config.toml
n_layer = 12
d_model = 128
n_experts = 16
experts_per_token = 1
d_expert = 512
d_shared_expert = 0
activation = "tanh_gelu"
moe_layers = [1, 2, 3, 4, 5, 6, 7, 8, 9, 10, 11]
router_score = "softmax"
normalize_top_k = false
routed_scale = 4.0
balance_loss = 0.0038
balance_bias = false
router_z_loss = 0.001
router_noise = 0.3
init_std_router = 0.0291
lr_router = 0.00112
n_head = 2
n_kv_head = 2
head_dim = 64
vocab_size = 4096
norm = "layernorm"
norm_place = "pre"
norm_eps = 1e-05
positions = "learned"
qk_norm = false
attn_scale = 0.125
tie_embeddings = true
parallel_block = false
init = "normal"
init_std_qkv = 0.0174
init_std_o = 0.00355
init_std_up = 0.0174
init_std_down = 0.00355
optimizer = "soap_variant"
lr = 0.00795
lr_mult_qkv = 0.7
beta1 = 0.95
beta2 = 0.95
lr_head = 0.0128
grad_clip = 1.0
warmup_steps = 200
schedule = "wsd"
decay_fraction = 1.0
decay_shape = "linear"
final_lr_fraction = 0.05
batch_tokens = 131072
seq_len = 512
doc_mask = true
train_tokens = 691600000
steps = 5277
dataset = "wikipedia_en"
Below are experts of layer 6 (counted from 0) of a mixture-of-experts language model. Rows are named router (the router's row for the expert), up (a neuron's input weights, with its number), down (a neuron's output weights, with its number) and show model dimensions 0-127. Each number is 128 + 24 x the weight over its row's rms, rounded and kept within 0 to 255. Numbers have three digits each.
After each expert's rows: a language model's description of what the expert responds to. This comes from a sample of Wikipedia text that the model never trained on.

# expert 5
router:140151113125106091138121182120112115102114149120133124121162139172145147121139138120149116140129073109105096138140066080121158130140111093119112119122124113134104140139141105136167114110147130127077110119136087115123109116105156116131156147160146132125084119119087201129145147145121140156127112170111134166129163193124098126090139105153115110160107120117116165119102139108174140165105
up49:131128158122141106158124136125114122120146123107144105141130082141109133151117100165128141098135132187117140081166111142093087096140128162136226138083058128124123143140147098137128121132114134122123178131121101125137132096117124110115103116162120133144133073146148100137149115164150156135116166108117123161173104168140103135152153089114109141117105123122131121144142113103144098135104
down49:112132097137139144122090114100159090085127135148131105151142167100141151142126186119125139137080126142175151123130152144110130160160083160122181155083134123115144110115123142132148118091132135120122074095148156135157145135144131125124109180178079186137135114131102118117113146143158099141142107155145110122170132125148116148129147137111152168126147135095161155119148145146164152108143
up50:125137075123127131133097117134108153110146101118106121113134128103172130120162146144127111094127091181174115126113107128118124077136168148138137160098178122130106137113135097129152118117142118111173138115125084078158147103092094143138161138156143132123142130123125137166106102160162158182134166138127181156119153147111160118166132110108101131098116137121147116140125162108150112121072
down50:122120089162132153123119167128111099151135166129113091112102142095127182112143126140126121103094119138159144142118133097134162158099112146090126161108113133151104108090135109113177140151115152100111109136129069099151125134097106085083133145149130142141095114106088113187088129112120150170155170098161099107129121108121154136135124120144090093106117119141124111092087139111131121137104
up51:122067182088130144129122109147132119181142106137141147117145133137071114144133108132141138172138142126099147117136082108092142132132102123138164075127069121154122130120117123135135114104097116102164124127112156104140122123093117145140150115157149137085138113122154135133143139136151171115098163145095130089141093163173121146150133127127124175147123156130108149143174129129197152125117
down51:122162151124122135126121150146106148160124124133108104081161190112115148172139101149121123149144144145126136126123133097108145144118133122117166126128141120156127128181108150137098114155143136153110105125148191125117117122106183076130135149155111133134097111090127137062117142151143136124122119130121171126118052101117139096123118115182102151114110150137184119109099153119101091118117
It responds to: Commas, periods and closing brackets or quotes after a word, including thousands commas in numbers like $55,000 and table separators.

# expert 11
router:142153116120104086139117194127113118092110139114133120122159140163147153124136138112150114133125055100118100142140088095113156132136118098116111116121126119134100127140133105137161111107150131125086101119134096106111113117099144118139167151156151132121089117122104208132145147152127131154131112165109132167126174185126102131100142094141110109166105119124121154110104147106179151164101
up15:124127108151167096104121100114164102108124129173121096113106126146128117165111117100160132122134111104123106134129113165104115123136098127132135138148131149098139114136173094111141136179191109162147128133188124140167118126138147147122128145119136150124132131138118129070087147113120145119133098173155129122116154168136099148154132169178152119141076150071090118156140085094130148115125
down15:129137153134135148113118159204098112159102131135126133093166112163137127141113140096174120145110118110154160110142117137168127128131128144144151112126111091134119130167125162139129102107108091136101091114108136126124184144156179099140158135115132090144150153137111167128143133081167120128112135129125127116186152098158170149116134133139114097121173141137164090121103134115130182117091
up16:098107124138127126117157106106117155151152180095131104138136136148114114133162132153149172139154125132116139136134122116152120167118134141114140134081117160155099124125138114141122104110158105141163118143126136082153178137123148154082113143112152124106135156129116135091122173208083060138151150124194124160143114132114124108130139142123108150130119145188152118116142111170139146151145
down16:143133115096135130136106125118104132095138138104098124112138137112134132108120166132110113130138126130147153069123145140126135152126155096054167111111138131182070163112142173133139111169152155141130136091163116130096129128096178133142151127137121165150097157171137139156144130136128081097130121107147137157139143104122122132135146131130141065135080148080107132100097100107107112163108
up17:128104114117095119107112137113139148152151117103091109137089115152068206100112117149141103144115105100087129161085092126109136151113137158140167104169099129148119173113133117101102158136102132115129116114149140127137112090133133123121114129118152131146126103105116153115127142144120132163130098132122183162140110122160152134120122191149133086155133161051131112125155107133128102138125
down17:124135188146143156116117140134149141173110081123158162172110156072144089092153126079164165117104137152080146125098084166127125126096161127142136096086111128132121158105141119130157130107122108145106158135100120127100146135120146126170117148142152144120152120140158121132142116095109116097126129111120097138143105106120074125127082139132147140146122127125129134127120174104066116132161
It responds to: First piece of a word split into parts, usually after an article, such as inv-asion, ret-ired, trad-itional, b-ombing, R-yan.

# expert 8
router:127145095148127127175107120138122115199084109140083127114151156106132163133119149065139119135129142146129102126143113108119119115116164091117113137108123114117158076145155124155136136124125150130148093128160129127125144130202140165114112118130130109109174168113108109124104143113102110130159148111123135111134185122087103135187139129125126116124176138207127127123147122121110125112137
up7:148093112165140156134105127142112092128148139136131105097161122147103184158132135103168127113151164111165051106114127162132150127149142065108140135117148119097160151131103149115102158109120130117140129118105111117136088133148140145134146140111159100089137124128145156076104130107082148137216125132140133112141153130130130116126123126126133113132151135126090126073133145087158137114132
down7:117097128130095126091153132143134118167150085164138147144120143092098194137117141111134118114139144110141141136130115121099127115127078146158152124135103098109120136103154096144056156181141150138091141137119149151163120146133120122119157110108135111118112110159117164147143148085078147138102159069104108165115130148121155144166136151164101131132137145173129125099127134154151093110111
up8:085138109084126116185123118119129113146129123161115121103175132135095155135157130136117114108179140149119071143131111145064128119100129089100099111138139103133120094135130145168151113083125136130107116108134121137127120127154111133136158099090102069130152103063171128162124094131146127126124119109127171156119129085111102154111178142132157103128135144137175151116128126128132143142154
down8:131098146106133086130130082150126117085119094136113144084148130112123151134087138138075110159135132142137077127139176094135130098117128096143106103133149116127097142152155104093167104160131137113118143094113117112122139181183141118091141115108115109115163181122123104127089086164112101116143159114110155147093126105095110119124151090114165101137120114138175103114139127128121118108112
up9:137159136115149122110118128175157133140119075134127131123174114143117144118134170115110104133070122110153096115108111103177158100171115101143115078179145113128113089132133107136166113123104192095153148121139093147092129109096164106146146148162135137138116144130087140108141100131151139098142156121129129134107142113151114122157104127106106131118143091174088104111144124135140185128129
down9:150077125144112076107131109068145136106113118133099160094144140129123178150107162121133142165139134133112108135137170117156143097113129157115109133123141124160123117166173113071115107131132164093115152157127110081132109181156143138131120124089126124098100115163129141105107116116121126149126168118156111146135103126140135145162128114125089156139154162161165101153136140138133102112193
It responds to: Short letter pieces starting or continuing ordinary English words, often right after a quote mark or inside a word, such as in-adequate, unc-over-ing, personn-el.

# expert 1
router:133143112129106093144117189125111112105117139111147126109153143180141158121127138127152106132121083104118106130140072079127163127124119099112113108114126114135089131139132096137159119110151132121084107118133088110126114118099151114132175144155160129116095125113094200121150149145124129155123104164124137177127166193110090132092137115143112116164097119120123150128109138087170151140106
up7:094097077138186121122113134162113131138132112115152127130135142119132124116139135121131102130154130130137142136118102145136112177126130138142109106124082110139096118094131104142105113098150133133133096147160125151095213162133106149093074155107129137160143129121082120094117139151151108111133135115111139140166152177112114136141143166151072142116131086168092099128170165125103109153143
down7:130110076135123123113165107126127122128137104092121146167116143149138093162099091134126119151104125137139104077144172118106122098154119132122143126121101148153109078163134141160142102140134134113148118071091078115123131108113109107065119168108155124080121145137116129085128129154135126123156119145125114131182157113114120140121148115173148101146099098133112095174121146148135165126078
up8:126095161142085095131109119124125116116184145113171160152134141095135105104142134089082114084129093144133141133147141121148163101101127136111092118133112083188100135093099111152138101092164136154125094123136151106129115127126133135122096160114114173154120117127126147105156128149162179124068123117174125146122148143148095151148121121151090126152132108129156154136111137109138146157087
down8:120108129112090144153117155146146110147137070106133120117089141148150138191114123133148150172174097125104127117135114163143118138147095116101147098110206110156148163151138140122156135126149117114115163152141176148126155098134092120142144123160095124144152140133102116084126124166146129107169158161076143143110126159102137159141119151130119131111117157154088147111139081135133120128133
up9:135126111152091122169133127121149142119149166090129111084126119131130146088100151160140134125112142130171114145134111119121157128086078131157172124100132137149116150150154135131101152129117141132134127109133123070159098112073096110119142125156120118099110139147184138132132096130091141134146089159131088200125187108128119123155123156126111112177140135098141120105145143103172142135102
down9:118123131117121127130162137139135094138172104121148153133144152112132170136119089135146129115124129155126115159094146154165125156112130114126117151211090121181124109079145095136130161172133107149104139182117150111111120116136140174146100143094114126150121149118129120115112173125158129103086112134129150162139154161150077119148120121094169142105112108169138142132088118157113106159155
It responds to: Middle and ending word pieces inside personal and place names, often foreign, in rosters and cast lists, such as Zaf-ari, N-al-ini, Pewauk-ee.

# expert 7
router:142153115128108093133119186136112128105128143116129119127163138171139145120139138118153114136132069105119108138131074084109160137137116090128119111119127120142110131137134093140150121112145137134082107114129096110114124115112152112126166146159141133125090125117093216121153151149124133157123102156111141175127169206120092123092143100142113116165110123125125156118106141105172154151111
up44:126156112131129150159143107145088117153103093129101123129175125090079117157106147090117147137119112129130090090120147092090128137115163109131123127109097126124153114133154174090168125136130147128105117088164201123124138101138127122121113132172146134088155140099160107177107122144113149123169136124059150108122106117148092120157125147115109129128129159132139142157096142141138094092132
down44:136145114116163143140097121133143133127095111119089099118107116118097104132174126127101167159124087157113137089128141126128104130163109093174127127100115120125126143121160148114149105143143124098120074128119134147118110162125137116178177130121111125160134156137159110098127098210111152165129141136119132111091108107104188101071118139125129115126134142142119141166149110168126092107164
up45:120098121146118079127103112140118119141168174105137117148093119067088102142138122112155143099134129125140133125151147118142150125064092146145107106125093184156138127121113100173113143102175131119139111092149158123082114151126144073103112116135093083135120134128102165117143135118111146144127118115165141140165083109159120138116103114169106122149155100096129106121152121129164136130102
down45:144081087149113111086080141109132115157141140135155116119142143108121127114090104143110106116161127125173110145150157114127147156119123195086098123138118163164132117123113140119132141099140119162106137103162154135154199200102105121130122109191097126110116142151141120129138144155126175119109124120127129173142133163126121091142137123104132119132114162107137105117155127143135144169099
up46:173145111111090105142110140151142144123108148131126122113177114162102169164149129091133099184108139097136109116110113091103080121115139113129078101099116100128102130149162121152122119152124160164146123154098123130164125109097123121088096137158107096105054136142132161086136124147160159130104166139133127151131128106147068136107124115147152141165130149107141136115145146143138139139148
down46:128160142135087105167142105123107106108107150130119124127110139131124162131124104140144146134107106167140082077165128136145089143143131116095147108142097145095072126105115091114113137127127145128140108126123159097100134115099087100107114123175106133139142166109144152125129169102107107146145149109116094123097130118116078190082165109149113104116140171115122101111140097082159152164143
It responds to: Word-final pieces like continues, -ided, Switzerland, plus country and place names (France, Texas, Paris) and "him" before prepositions.

# expert 12
router:130124118148145149072107095066120129160109136139130128109106085104140148136093089066067139135136145136057127140126155130113118133146100171143143111135097153123130164165165135131125126131124139192161146108136150103121167151099115118113153140108126068107143134134154112117112124118135152147119188108139140117136092134119162120170130140118135129131141122101141116149164141136121125154121
up23:127157123129131151108172109128088110149150111145150117112123149145108090119111130148149118108134091117133129151127139131078126149126139161105116123104133142136151143131129134166164114088131131142110089132139122114089151136122054098117143137119075146146135078119142146169105113084162132149150104108132104113160162143143154166100159095137127111156157167120075114107158160117117171075128
down23:130139125159149123098120133128138117107134137136175113115194130133101132084103149113165165147155094127119112110136127140120116109168140122114122109138120097122136090097126140106096096175098136110128143137158093117167122106108138099138159126140160132176177174126180147089192103122086135101113131098163120170156124139138144169137152136085163138123131135119116137102143116146130113157134
up24:095133109098095094104150132126131079172144116113167149158115164134124148145146053120088117077108118140143142159093126113139161104131137142117102109167134162111139087141132147183159140089134125133110149131148152121087113148143123135136150155102150164153109110146121153144122130113122164138106124102117143141095131107122147194134113108152131160118121144143139148084120178159142119134142
down24:119146119165122109153118126124098150125132132118087098128112132126099079077134145158149116161165145072161109120147116121127137140125105153136110188106123119128111163151129124112086139150083137113119114143137121118115148077104154115148133107119074115147144154127143122105152155170126100117163094173127171089089124176128112116130169134114154110157120090129137128130139166107078114114125
up25:180124118150177093114114132097098140167139120127114114099150141156119105150124140120151131127188123108124117139129105116104113108130095122152105117126163178106172131105099134099090142132147161102129096138136151107132123144144079133116157134106111124092146098151116133148092104129190157141148121133137132113084094140113185101092147100167114099108152135114106139115127135079121127081143
down25:101152120160104120185154093098123091132108136129188145111135138091117137105123152153133142131177180127141117110140107149096135105097145129115105132103116136142153107154140137105135146158156131105121080128123125131113156135118123122122136171162076120123064130115103141094142183116135128096116160158123153157137160107106117069121131139136141125107153080137117101157133166133132139103158
It responds to: Function words in running prose, such as of, in, to, and, with, on, usually before the, a or his; notably "Because of".

# expert 6
router:130153111129110085140120187124112115107121134115156128118161150177141159128114142119152106136124078108117104137134065076122156127132128096125097114111121124140101119133130097141159105119150142138070104114125089113117124119108153114135157147153154125126106121117090203131151149148126127149128109159124139177127167187116087131095142098142116117161102115119124147125110142101166158143099
up41:085171114130116116115115182153095121132100098126103112097074124117107161097141082159134112134092140131110095166135123114104102141122158117135165123110127114178111126154134107116095095146127097107138124141123129125162133181107122106143086120113147104082132122134174089134139119114124135126158131108136125168180163158131107112159092142157128135143096149111092137172140109154104152111109
down41:163169150163123149150172153127110095118134151098125138115159151104151097139099164160098172103173131144142176126123140076101107140157110133120155110131153092163135132148119159135104121167142121091087126132147163087125161096095112131174138145134116097140107164154107129117127149146143171119107110136154151163102131154151166140133131153105147123178118126145145122126104124098119148154135
up42:112165088137147129079130144116128174154145110118164121160145104112113137170114126105098106129135119116163143118182112144137134127113140140079147100141169156098111106158120132104079115133111161133140153104126144161114102105148127131094111164152125127091128137138171161114159080126126143130127092104159140184145124144101121122134170134112088135117128080107125111157121125108139062133151
down42:154151115101101097090137125115102123142123167101178125113134080120131087113138103116117119105147117136147146136090156105083132137084121181107127168116119097160155123112148160112126128118096130118157141085138115108119150150137128133095125128128153141142100126120154143146112148129158131168161162087145132155116174123081164121103137196122098085143084167124128128115119125138111089146142
up43:102126142163128098126138117112119094130087116096074109110119163084129151134106132136126135141122143130129143144156139081144075082150151129104088123138148110135081150119165116135121098106132145147166120129143096100160119129141169145118101117154127138091135118109161127137133126145118121113140128169142130113101133171100058151082136152153071154133121133171145142109125147089122153138176
down43:152130117139134148106167130130112132097126153150107106121149147090110141157178179142196113112116124128133097112160078125135154075118141136121148139105055102088129151148125135128113127133142128140089098053163113102153125105146103081133122122151136137110117113143133168113126104112142112142102153144162165095162122123138142109117120150132129163140136117111138162128127110104166147146159
It responds to: Closing pieces of surnames, place names and species names, such as -ski, -berg, -son, -ić, Sav-ann-ah, Atk-inson.

# expert 4
router:160121103107136121135142108127138080131127093108095137131127180138059150121133095132120133155100158114132129129112177150099140128128099111144157118102145133141139147125126128166148115136104137100103116141140140139184135128120139146140105124118139147142135111091122127118123090134139132115135124079116155120156189123138173183122106130198132143129126063179129122115090159108112124153079
up27:141094120152144134129094151147140159176109117119128151116120101105124129143130118144121125105108093125125107109132166136182109181077138147151159115112122102140135062132148111106123165060109103094132132113107077133147122137154135132117134121113152109147120107159114104108146142151120128167104165101090128151089173126161185130093126109153099143103092135109132119114145141112151098142112
down27:145144128120121091118113140120141123080133112150144127114118135048140146138130116117134091134113133110114158124090111143100169196137121135088118145104164103139113114130108148122123172145161116101087149098118147143106151107119124094142118154124141109140127149137083114122128108089117138124100122165115101131107120116116173159164142105164128090131061102130104099090108174169106124122114
up28:076114150147152111123162136126090148066138120139121131141118116112151102146163156109141119145131164141130126125189122140074157091138129139125110167146118143169109166091136140149118092117160137125142112101126131166109146164142103116094114143145081140123135106156169123149118124148122085148068128135128096117167134087095111125127122171144086107140161125128138168110109130148156115138104
down28:118107118129172109133161123090141142107123128140120117106104143142111120135190179164131116110110133127114117111131114120093139107123126172121130143163135129111106151105114086136154131131146116125114113151109151127120117165067116073176104106135112093146146160122144127132126107162112149162151157153122113088122082127140060098159140125079140114173153170102126079137128125104107127117105
up29:129143114106110142117099129153137112131137178135136102134139139143120079110126123135148174160110145110097118108146137122143099121147135107103131121098140116122161115141124129098129134112160156130102103134167116161144116151138151151092120136189118107102099127142153134102113098179130097126132134116188160118133186105108161078120105136129151143138108149142145101192133047128110090136109
down29:112132102131117170091164140141097089119107116107107146158172108119147170117145144106124163138126119145153130095085149170131121115092129156134145155109155142079124129138121102125099148094143125107139132100129099119120084116139137102114156093121137154125151100069143149130120116170131145178131093107110127176110165131126164092144102137118166135128127129110147113100142101143156124145198
It responds to: Field names and list dashes opening lines in infoboxes and structured lists, such as Personal information, Occupation, Ideology, Website, Species, Born.

# expert 13
router:143152117107100091130120184121111118090119145114134127121151139176141154123140130109154116128132062104116111141133079096115155124126113094108111118113132117143104128138129100135159109106157128114097102114133090111117111117099143110139171146151147127121093129124095196118144145152126132151128111159117136177131170193115102123095139106148110111167108116136108163112105148098173164165103
up10:163093092158181104101101134131112097131163145093154136109153128111101128124140123140143142108123119126121118107159089128134113106122146069172150165153135154149161161105110120148118110132104115109137137090156140116141121123095139135112107076133105147078162122123089129055133155134177131105093123130131123119132141140126104151147168110127103109154129114153119148115181179109116146118104
down10:147087108178150096132120139142136108158162147172132151090104134142071113119104129124139113165145120142104107148145154128117115131147113117167142135170108101150133115145088086166125098114148167151141142103171162097130160099103123089121111142149111126153110127131159151070120171136118166130130145147141113176127140096143107119135136128091121082144166091151134106121145157125153160128130
up11:106130127113106167120161109115089134158094106120133122135111139125138113125170141117124076084104132125099135124124125135113120108135083119132122136083110150153134087132110102159097125110160102081116082106137130121136104162111137109182133110135125154119100088104126174104131113163112123112143182119133136176181132158108137161122159190150144145133155138114105143103135128118096157100088
down11:089135118132208117112140189105116156102145148103146112107165134135116101119124166118131173137111106143112116137120113131125124136109118131098136083136137155184104122111089139140113137099105109126115092165134087120092107136108110156112095104116128052145146107111130131153139127153105104192117127128157119110119134141114102101113120169130116153108072133131117122134118129169095118138147
up12:166139127111162126101099111131084109122112144134144160166122128129117079144137107151133156104137099105084132139139136112107166116112132156151152148093111123141160138134123131146116160124155127122146119113152099129113115134099144102142133159174126142105095116130137165088119094144129147159083122124192166180148165162141140104162133098093122143128145076085118134166105130124189129136110
down12:085145149128150131110101122098138150132167144100103173105129145106149142134149108120087124154094093128148104136132094111108154123108112167137141093106103157172119127128143089117142121130135137133112106104168114138140171163140123097138100121130129134105136150121154150157137164134130152163142135122181103097159139158167182089121132094207138141128154100150107093145140163104140121150130
It responds to: One-letter or short word-initial consonants starting a name or word, such as p-ay, C-osworth, D-vorac, M-ademoiselle, K-aiser.

# expert 14
router:126133141079123103128106101133141121149149147113115054140111089154091098174176088156126098133098099132153116119154124108153058152151195146136120120114149135170135120115124139138132109105134141131144126134147150145188114185179117108113118114105112129107143097116155107109124112118125133140124090119107135114133097117132148135121148127108090159128162155127124130144161126153162133100125
up23:133126133147137133081107080128137096111146093137123108110151130089112135143100115090110114107206134154118154164155148088118165148121141065165112134124123119170128137150127111119123140138135103152151125150147101123125136156142130121149138124189119149098110105090125099146127120137112078149100141149136112116102128142145113085124145153107138129122147120165092099105136167097077091107156
down23:117155083107135122101130134121109097164109134151132128126154098112145111136132135135125129149141096160176135115146116141121113147157166096140122140128126137142152139151117164084135157091108181116102140132129156135112159142100116131129098128146165121126126161159128132133155145111100136085124100127123197119151123167172152189124169144108070135141152159154150132115078112156116126160076
up24:125140149120091122091143142099149150108119113132141109155077105092100134077107096128105127118135153125123111137130114140148130159155119093131130089071119186130169162148152138143095186140131119121147101127127114144119143081147140092123115135145131167145121163120150168154084156109102130145154154090115126144134159138091137126151150164147195117142122152132115085123107102110109116128127
down24:113142133110159133132119134135135152154131143123100161094163120136117116118112097131132100126153102171136160133155090126140115091140108111125137129117097109156138135080082118138142107119138104102126122148129148076203144172147187163123141106147091122132135129135090140106173106102127085157146107186111080118193135125117130135127114136119082093144115105122094113121146119135131126110113
up25:135095089126127106165089161111187129156110081132082115123126135110111168142142141111106116154131174154153147119139149123157112142150134140138116126095083095094117120095133136148127131083145102112167132138117118142149173108128083089113169157122114175127088147149100146160121117128127111136139167096110099187092117124120104090130175137095138126133134132137129100123117139149145137154131
down25:163111127090142125095155125142136092127165100119103152142165053126115124109112151097125140149152142162118121139108131123096188110137154140148097149134127121097152110117108102121129136102118129121166158085093118169148147130150121124119093151155148163116155153144134124096124135113117114087129129075148097134132145094135074136132129148096141090161165119113134135118142155171107147150183
It responds to: Digit tokens in years, scores, records, statistics and dates, such as 1940, 8–1, 3.4, mostly within tables and infobox lists.

# expert 2
router:134145108127100089136126192136100119092120153116132123119144152167143153125136142112157120135129068110114105138130078070120152127132109091126121118120119117136102137138122101142153114107150133127080102118132087111118108125112148102125167137158152132125089118126080198121146143145129133158131114162120137170132172193124110118099139109147103118167107119120122158115105146097173150159107
up19:097093081132115105129113128099114120162162116122107110088094107145069162142094161144089166115106131119174074060149099108138151122121112122148133154091114148130127102117093125151144132133138159136134119134113108131144128144099144134118128120102176130166100116098110138117099156131154176192150104119085151122108115134160134110146127111156152165125119121101111107137113134125140145109144
down19:130120123162141129098141140115172151106119167162093139146142119108152139086125155112132134174156110111092131182101105156135095099108149119136136102150108119120132161179124174111149141125133132121167134131158113134109141123141109129092132113137123096129160123143120102121162107113120097091109094122131072148113124120152175125159134106091131122161133137091145102160081170130077086151157
up20:104155096115137126141151132135115151115094119108099156175095103154133138147124128145086097123112134105148108122127169134180142107123096146153133099109075140111111127137107094149141124111144160121100124119098141095122118146162141104106150157122101118170076167146102116121114132105162168142165124124152163130092089118146145157100148162087090134115132123135145137155135139149159063150096
down20:125155116148123185132155124108128154122095162100167194135182138111115146115122128089127114134105141137121122141125141108149145135122104139088136159096145116150132114180142135101149128156127155091109142102119147138098104159131122119110143113117156105105131077130120133170123113103187120137132153167174088105148115088133118105150158104158134142094142151141100106128089125127188140102136
up21:138121126108102108114131119128133131152110085110119138198152097172083076157089120107129137104115149135135146114099117154114180181171094124116116123114116110134056136143151142144101135154139134122147126119074142093132141133104182115111132130100128110117139127111104146079148109105170117175147130129107141124150122119131155122122129159136085129104126135166130146115110113098137126173109
down21:107147108155125136089123110152151119156136129093137157114094084104143131151122134127145125130117178143099166107155145090086129220157170128127111161106117107145129132149136126097105134145103128134083113165149118155120137093152144148132138110153126117127101127138162148086106115141130123120102114141119157123172116133104145151091165129111111120175134173157159126151092078103109136137113
It responds to: Letter pieces inside acronyms, party codes and table abbreviations, such as CDS-PP, PDP–AAI, MCG, GA; also en dashes and spaces before numbers.

# expert 9
router:132149114120115096139114183116111125084116156110111122115157144173152166130157136114146109134126067097114104138142091090124168124136116102124097114125132119135100136140134101141163113111143132118111102114130101118121121116103149102135158135163147131118076120124111207131142153150130136157131111166118134170128172198110101134098139107151117133169114124125120165117103157096158158164111
up12:128114102115105147098131184129105120141121139076115127089127115155134166153111132170148098129117144152134118118134123126118147129079141087106121147103114114101128158151077124136121100115125127129069124138122145146134149120095142142131139116135131127118095134119144122130136092122132120115091136093114172107137093153123201159220152118137077156142118091136162124142150152150131111097107
down12:097143078133079091121096078165131117154102145127127109100116144139143137117146103135150090116114124143125105105148120142139149131129140165144129141166087160142166119148114112108139138091109138131121133104150136148146135115125134101099097124135102113138123073112143084179117116153124140186163090072134111148132135164113157149160143098108092127079121127114168074112142113136135108103123
up13:170137113127162119110150087153108109140175176128133080097107124092111117136131088138138160111128095108160121111171153156154169113128097169126135097129136137148157163151103105135116127187139116096152144093150135145133145124104169137119138128138151171124140148128111114122150153120099112150134081147156174141145103149116139144170165082120134137078112114115133114146130134109168144111111
down13:130165149156060121138115117143120147093111131158128158152158158127159133107150158153189138103132145168121169124099132144106119131125141120174099152160144141095114148133100141174158161133127161141131120118120161156100116163164091136144148132138138121118143121095161116143127114135133150102128112078088082115121126167138101126138098123067175141138133120118128101114112140126168116101153
up14:142158101114161109106082132113086130140125112131077117131123119115110114162107122134098090153124144172157109099168111132094103106129149088129157074110157116104148113154149128139130124111168153119134157111153116148138149142147158156133090133135143146064184126090129126123101142144123173148135158119135164126127114150105110122181135103137103149149166107169148138160121167095135126123112
down14:134117115138170169115132111119137129091150146136138130105160105176143128139105058181143143120111145129133152149154138167140125132142165104099106135177129127148119142136121100119138160147128165096195171108124158140113147150136160141130072130158101118126137083130084121121102101163148164145155138160080119114136094123133122083150135128112141093139147142102110158128102114146126140132117
It responds to: First token of a new clause, heading, list item or table cell, such as "the" after a comma, "A", "This", "==", or an initial capital.

# expert 15
router:139126123133128108099146134145091139142134165097126143092209125068110099134113153129106120127079074164144144135123137136122101120139180124141105103143143112148104101135162123129083131138134129115071165099146077128126129143115127152131111141126127136133080124131141171119119100126134121130131117109129127197155143158112106146192112144161107089121106084122112138121150137138134122127137
up27:151134120136110109145115134168143095132121112079073129073118094166169169121110075161101124120103126133178147109150120134138144116163111133106142121125109120134059155120138107124104143136123091120130171108134127142146138155103140130130136090117139107166104144139134141112104147126110164089103133125137134128103152137108109114082082172107119071147135122092150120159092149149100138133117
down27:137101110161181174115122107146149147115129159099118096106126134093119135118114139125117123113094115099118128114113148103137075141120102152150096123113144144138137125133137102136114135130106137176130155169149089134083102142129134172134126144132101102122113113124191143112176172138159181138135127126116117107137117127153122096149127126105163155096087144118128162202085112100150148098109
up28:123132105099114107116146164137100099100129136113106140131098133112165134153120139155132169098157115124134133188115118106117134131102139133136133121107074185162120119132115154126108154155062125102154151101159114119117121104110140114139109158138199100107137132141166132125117116078114146122132107121122153148167154132112118122180143133151132174110145138094098131153116079146186130159115
down28:124116196093116105136183125143130140149140124116090146124179113149109103094154167108101088124119144079153127194139135135117144119136183143127144104137151145162167160107123158107121128142139130104090162103140120146107145152163094144109126140111102139112138120110116141131139126110081119135133111098119142165122073139136106107103124147109107179117148126120149101113135161128139128179147
up29:153140132107115134098132167121083138143161159169139133117104118130144084128134164066080143150110146144142128118111124145123136103184140137138165144128118111136098122139154123133142076162134139141101107124133094150143088097121142165119098151105145103085190094132106136147124150117101131132126128148152113144154130118128124120126090103133091129097070112138106145155142082159086123120084
down29:125128195171165114131123115135104140162120117139103071134107100128086169153120148137170152139122108133133170107148112112130119096140127191118133130115121090125101165145143101155158136135092175101134133136090122122123128099117170096138105141115155109156106128139151134140150144134124112129142140185096162097109160135111111124142144101113133111181151137112101140139105088087109146114154
It responds to: Common nouns and noun endings right after an article or adjective, such as film, season, album, version, Formation, photography.

# expert 10
router:125166142130113116141135158140134126105125106068076145125113187096130104138171169159129109131148145153144130134144064141122133155116099164090105132145090175121117114143126090128102130129165135128122119078130147109134197124183153091112105133104141126080101139139130136120127118170087166123127153162148119121106133115138157106088144123152116138130091112142115118151132127132117141132117
up27:125133142102150123100155110088140119097093119102121126146097175148151122173099095086158113111124165092152146163151101159126148156127135136150104122115158145124145110139154099142124138133090122122144117101062131144106114139130101114115148124105173082146108122109110156137104105112107147115149162133091152089166082135137131147089162139146155189117132103140116138175115124106145158138126
down27:118135110102086120155154129097141138107119120106130094118167143130075119193143142137142102116113110142146133139118119115109070118138163090162112124133098108125172123157132126156155178125156160115107143102143160126117126102149101162151105110115115152155120095151133144109154162124147094102131096141118110165117080148132149136132142092148153156141144166138123134166102139062167107131148
up28:105136111153152148123116130073107137155114129107134144123156162122126140140119127116141114086144114153099149148141112091111084121161114137069154137130131140111125106111131150060151096117141112109149104117134104110152166136160153075108137114107130148135123120102147111143138122149130122133087168201135138169140117174175101115120138125145132114143080131116121152176127130156069150132105
down28:106141143065121186099090113136102114115117144130116152093144130165104095160118161152130082152133139098121133146135148094162104132158150097084112152099103138121154140110169098150164117131090109174110122094118150125105123135113117153146097134127134136108087111140096152145121138171087147165126097133099116105110132126138115134106117117126123097108141134117107124165098124134148071135078
up29:143135105109069139132102151161099075124076143129136146148100145100139125133149146088135082105113143105138161146130111132064148123169138190127100120143135130106165152109151124126104152104149100160145088136137125169130167105151103117151118129150165113124117107138121106139185114104123137124142114117117139144141085141100136118134115094129150165108154151150120079133128100091140137164124
down29:140122143130096152128120152151153114130079165144098179056137095124135167112168097118140140140136099123109138137135125146104130138138111158129128143096135152115160145093112109169123118122125101153112125089166158148140094118125120105152158065143170118156121121153088119125106128124129151116136135132138157154106138131111157149150162136140158158104116144140138124165135093098214117146141
It responds to: Pipe characters between cells in sports and statistics tables, plus semicolons, dashes and slashes separating values in lists of numbers.